{
  "n_layer": 12,
  "d_model": 192,
  "n_experts": 80,
  "experts_per_token": 2,
  "d_expert": 128,
  "d_shared_expert": 128,
  "activation": "swiglu",
  "moe_layers": [2, 3, 4, 5, 6, 7, 8, 9, 10, 11],
  "router_score": "sigmoid",
  "normalize_top_k": false,
  "routed_scale": 1.41,
  "balance_loss": 0.00296,
  "balance_bias": false,
  "router_noise": 0.3,
  "init_std_router": 0.0261,
  "lr_router": 0.000355,
  "vocab_size": 16298,
  "norm": "rmsnorm",
  "norm_eps": 1e-05,
  "tie_embeddings": false,
  "optimizer": "muon_variant",
  "lr": 0.00901,
  "beta1": 0.95,
  "batch_tokens": [65536, 131072, 262144, 524288],
  "seq_len": 1024,
  "train_tokens": 299200000,
  "steps": 3460,
  "dataset": "wikipedia_en"
}
Below are experts of layer 3 (counted from 0) of a mixture-of-experts language model. Rows are named router (the router's row for the expert) and show model dimensions 128-159. Each number is 500 + 40 x the weight over its row's rms, rounded and kept within 0 to 999. Numbers have three digits each.
Before each expert's rows: "gets" lists some tokens that make up at least twice as much of what it gets as of all text. This comes from a sample of Wikipedia text that the model never trained on. Tokens count by the router's weight.

# expert 43
gets: "==", "===", "- ", "S", "M", "f"
router:531525449436484508558535555567560516452437527480512549540442504471456544509461560565525514537529

# expert 35
gets: ", ", "an ", "\n\n", "as ", "is ", "a "
router:540519449431493501554531551545567520457438544483505543530436501461428546512467559567540515538535

# expert 61
gets: "==", "G", "film ", "final ", "field ", "sub"
router:545516457441496500550538547556566516445443537497514556537444499466449554514456558568531523548528

# expert 68
gets: "a ", "o ", " ", "one ", "u ", "i "
router:540527457437496503567535564542557518450433534486502558540442494471444554523465556568536525544533

# expert 33
gets: "2", "1", "U", "in ", "0", "See "
router:542519458448495503549539567547560521454441537481511552536445499476444549514473562568533521552513

# expert 56
gets: "on ", "'", "\" ", "er", "9", "3 "
router:544526439454500498557550555544557511449432530483502557527440505472455551521457566556529530535521

# expert 42
gets: "also ", "ing", "at", "Sh", "th", "t"
router:537513450453498500558530563549562520442442538474508550545438509466456544519469560581541516547530

# expert 34
gets: "- ", "The ", "= ", ") ", "time ", "s "
router:542520442442481501563536565539553509441440539477507556544454506477436555526465561561533524552529

# expert 62
gets: "on ", "New ", ".", "i", "most ", "back "
router:549515438440495502562529558558553516449441534484511547537450498477460554515474560570538514548526

# expert 16
gets: ") ", ". ", ")", "from ", "the ", "and "
router:541537441436486504561539561542550517452435540486494554548445496470439548521457561568531515556529

# expert 17
gets: "United ", "==", "\n  ", "out ", "19", "Se"
router:540516439441487505562542550547576514444441532485501565542449496472439546507470563559539530544524

# expert 4
gets: "to ", "would ", "6 ", "e", " ", "including "
router:550524447443487507563532561546549517450434531491506547538442493474447550523457554564528526533526

# expert 1
gets: ", ", "with ", "W", "s ", "the ", "'"
router:549511448437500506567541559551549511461450540480514542539447497467442543523457563559540521545524

# expert 47
gets: "(", "The ", "= ", "- ", ",", "After "
router:541519450437498500552539556549571509452452536489497543536453496473439559512456569555521526540528

# expert 24
gets: "7 ", "0 ", "9 ", "5 ", "; ", "8 "
router:539521454437487493553539563555569510443434539484495552535447500468454552522458556564543509542528

# expert 13
gets: "at ", "s ", "way ", "just ", "time", "war"
router:540522456444493516560539558549560514441440528483503551534457506463448550515457570563542513546527

# expert 65
gets: ", ", " ", "es", "0 ", "o ", "ch "
router:532514449439496502554533552539553522436439531484504560536436499468444549519456552566537517537526

# expert 44
gets: "| ", "with ", "to ", "as ", "\"", "into "
router:546524446446502509567533560552563514461434537482510542541446493462442555515467555563532509539520

# expert 6
gets: "1", "6", "8", "0", "l", "ur"
router:540509450444497508555543559548558515450436525502511553539449492467441535520469572556546518535528

# expert 69
gets: "=", "that ", "Succeeded ", "-", "the ", "he "
router:538517436433496502557536548544551507454445528483511554537448494464443547517463562575533521540521

# expert 39
gets: "the ", "as", "on ", "War ", "for ", "to "
router:541526446441497505562538548541552515436435528482515549535440504469439551516453562575540518550525

# expert 60
gets: "in ", "- ", ", ", "+", "is ", "("
router:553519447437493497551531556542562515458444527493508561527438513474438543524450564564542515547524

# expert 40
gets: "2", "in ", "3", "was ", "B", "be "
router:539524449439496503559544562553555514451453521496503558544441499463448549511453558564538520542525

# expert 29
gets: "- ", "its ", "M", "D", "many ", "R"
router:541527451441501506547536552532559518449439530490510541542451491465453543515456560562531522552528

# expert 27
gets: "and ", ". ", "had ", "have ", "were ", "between "
router:548529448454491494566544566551560518447448533490507542531441497485435548516462558552534509547531

# expert 14
gets: ": ", "not ", "\n", "other ", "major ", "by "
router:531524456444487490566530554548543514452444527483508556536436500468436538512453567565539514547524

# expert 37
gets: "of ", ": ", "that ", "ing ", "his ", "-"
router:537526440444495509562545548553557523454445526486510550548454502475451554524461557569529519544521

# expert 5
gets: ".", ". ", "N", "| ", "W", "in "
router:540520449450500504571534558545562513448445524489513561539442508482440550513452561548535522543524

# expert 63
gets: "202", "in ", "201", "199", "200", "198"
router:547518437449493502559543562561548516449429533497507542548451500471443554511471544568533520540526

# expert 72
gets: "same ", "P", "New ", "ad", "d", "on "
router:542527443438502510555536555549557512439444532489507545537446498464454557519461559573542519539519

# expert 8
gets: "| ", "- ", "\n\n", "her ", "–", ": "
router:551523461444493498568537563533559511449447520496510553543457501469444548509475562561537524552530

# expert 2
gets: "to ", "he ", "their ", "% ", "they ", "=="
router:544519444447491499568546563562558516441436534485503553532448512464444552509466569567529525527531

# expert 67
gets: "which ", ", ", "that ", "who ", "this ", "r"
router:530515448435487506556538557549563520449447532485511548535450500465443543525464556580543520534530

# expert 21
gets: ", ", "s ", "), ", "is ", "°", "Z"
router:553523446447495494559531555549562506460443536481499543532449501461435543518454561572537512546519

# expert 54
gets: "N", "n", "k", "j", "sh", "7 "
router:535519446443496498562529560545560518445444526494504557549457497481439548518463564567543516540530

# expert 58
gets: "the ", ", ", "| ", "b", " ", ": "
router:545517438438503495561526551534557506441442544487493557534442506480445550513454556572542518546525

# expert 57
gets: "s ", "his ", "ing ", "her ", "him ", "both "
router:547520449445498497568536563550543511449452532473505555532455499472445545516463549572540509539512

# expert 18
gets: "a", "o", "e", "ar", "us", "as"
router:531505446438487503557529561548554514444439545492503555527446495480457557533466557555544526540523

# expert 11
gets: "201", "200", "202", "199", ",", "S"
router:536521457430489507575516553552553512460438536491521537546450507471451543517460544565536510533535

# expert 26
gets: "in ", "first ", " ", "- ", "/", "this "
router:536513438446490504558532556548554508441437544494492547548449496469449547510462549563538517531521

# expert 64
gets: "at ", "===", "–", "there ", "= ", "main "
router:545518454463488508558523563562563511436444541475507558537446499474442556513452557566520520534522

# expert 28
gets: "al", "z", "h", "F", "P", "J"
router:537522445447496497563538562545553508446447517486508545532448499459445546525449558558539518539525

# expert 0
gets: "the ", "an ", "\n\n", "Sh", "at ", "D"
router:528509460448484503563537547550568511450429534490504551535441501480446554512450552568542522543520

# expert 10
gets: ")", "In ", "y", "\"", "Genus", "On "
router:544521452451503506565538560541550518443450536489502542535440514461446548521458562567534519537519

# expert 79
gets: "\n", "to ", "and ", "from ", "with ", "but "
router:540513453446495500565533555550561525452450541483505556542453499455455551516462565565534516540524

# expert 66
gets: "s ", ") ", "Genus", "two ", ")", "zone"
router:539511449447496496577533567544564520440446532489512544535454507469460532503468561567543528534525

# expert 45
gets: "(", "has ", "there ", "have ", "L", "their "
router:555515444442493503558530564548561509449427537489499556534457504464445549518454559566544524537536

# expert 71
gets: "the ", ": ", "= ", "1 ", "family ", "National "
router:549523459442496501545536551550548511448438532478501547537450512479435552511463555566540515534524

# expert 53
gets: "\n", "as ", "\n\n", "up ", "ers ", "es "
router:544535441450499499560541558555555515450443538475499551543450505462448544521461566566548513546524

# expert 7
gets: "and ", "/ ", "t", "would ", "4 ", "a "
router:527521458459492503564545546548552513446445537479500539541445495474457536523470557565530520540529

# expert 55
gets: "the ", "a ", "an ", "A ", "1 ", "-"
router:546528457441500503554536557529564511447439536481496553542457499472439562514452553565544517544525

# expert 31
gets: "| ", "- ", "it ", "en ", "\n\n", "N "
router:543511446451486508558543559556551511447431514485511545540447502473450557526459546569535523541526

# expert 74
gets: "in", "5 ", "4 ", "by", "for", "and "
router:536527445426498495565537557541559506446444531492494553534450502461444550510462559567535522539519

# expert 70
gets: "for ", "was ", "were ", "ed", "be ", "been "
router:549507446444487491557535549553544517452455535496513563528444495472441543530466554566542516544535

# expert 49
gets: "(", "- ", "V", "v", "H", "ap"
router:540519452446493506552530566549558513449449533492506547543441505461444551508461565571529521549522

# expert 36
gets: "\n\n", "\n", ": ", "up ", "end ", "World "
router:542526453444485502550537545549561519435448529489512549542453506469459547519468566559523517547530

# expert 51
gets: ",", "as ", "$", "; ", "over ", "that "
router:536524456436498497554541570542561515436445525480501558536451504465449544514470559552535517533520

# expert 32
gets: "\n", "\n\n", "such ", ":", "this ", "; "
router:557509443448494515559535564551548521444442522478515548535453494461442547520469557569532516550521

# expert 75
gets: "American ", "United ", "; ", "/ ", "i ", "5"
router:541518459455498500570546562553566515455450542481504556544446495468451546524461551548541511550521

# expert 41
gets: "0 ", "time ", "film ", "4 ", "series ", "st "
router:539530453449494499558546545546553512458438526482513563533434509471445554518461569561531520544531

# expert 3
gets: ".", "el", "Mar", "il", "The ", "dr"
router:544515449437488507561538547547556518453440530485512544542436497464458551523446569569535516537522

# expert 19
gets: "′", "The ", "m ", "\"", "He ", "Party "
router:542511443453493504559530558561551511457430532474503545534441494474448547528460555559526520533524

# expert 52
gets: "The ", "until ", "dis", ".\" ", "mi ", "\n"
router:553513454440497502554538552544553518442443530486500554537446483467437543531461551561537519543518

# expert 25
gets: "==", "his ", "T", "L", "== ", "H"
router:548515456433488506555539552545560516451440541492500549538463510467446546519456555568547522538539

# expert 78
gets: "The ", "200", "E", "V", "c", "2 "
router:547519457453495497560529546558566521443438534486507559539449503466443548524461560563539521538537

# expert 15
gets: "er ", "ers ", "by ", "et ", "Preceded ", "tive "
router:530514450447492499567534549542567509459442525486502550543443497470449550517466561559537518546525

# expert 30
gets: "us ", "th ", "-", "'", "de ", "d "
router:542515445438499496562536553548555512456453525497509556542452501468462545529454566563526522532528

# expert 23
gets: "as ", "with ", "or ", "for ", "State ", "by "
router:541518446443493497566538560542558514443437521483502560539446505454449549516454550576531511541521

# expert 38
gets: ". ", "– ", "— ", ".\" ", "21 ", "- "
router:533518445449500489571531564553559509447438536488509541536446506477452546527465557559537524536527

# expert 50
gets: "s ", "two ", "this ", "the ", "2 ", ": "
router:551522447436497494563539548544558517449451533482507553540447493479443543517469570559535510548531

# expert 12
gets: "|", "s", "u", "er", "ers", "an"
router:543525445435505499563536558554560511440437531474492548540454500469439548519463550564531508546525

# expert 20
gets: "– ", "\n", "000 ", "Turnout ", "century ", "\n\n"
router:545517444441502506560535558551561507445443529489506546546431499469444544514465562557535507529526

# expert 22
gets: "'", ":", "\n", "\" ", "See ", "age "
router:541519454449497499559535565552558517449454539478514548536452499469459547521456568569538516535517

# expert 77
gets: "s ", "\n\n", "$", "His ", "sp", "Website"
router:545507459444497501555527569556559499447435538484501545531449508466445546515473564563539511546523

# expert 48
gets: "the ", "of ", "| ", "for ", "to ", "0"
router:540503443441499504555537542545552512460443534490515553534447501469443546525458556564533511536531

# expert 76
gets: "after ", ": ", "not ", "\" ", "194", "under "
router:543520449453490510554534564548562515453442534480491539541449501454430545522467554558539511536530

# expert 46
gets: ". ", "|", "In ", "0 ", "On ", "on "
router:534517453447491506563532562558559514441446536491513549532441499483447542523459562568535526527520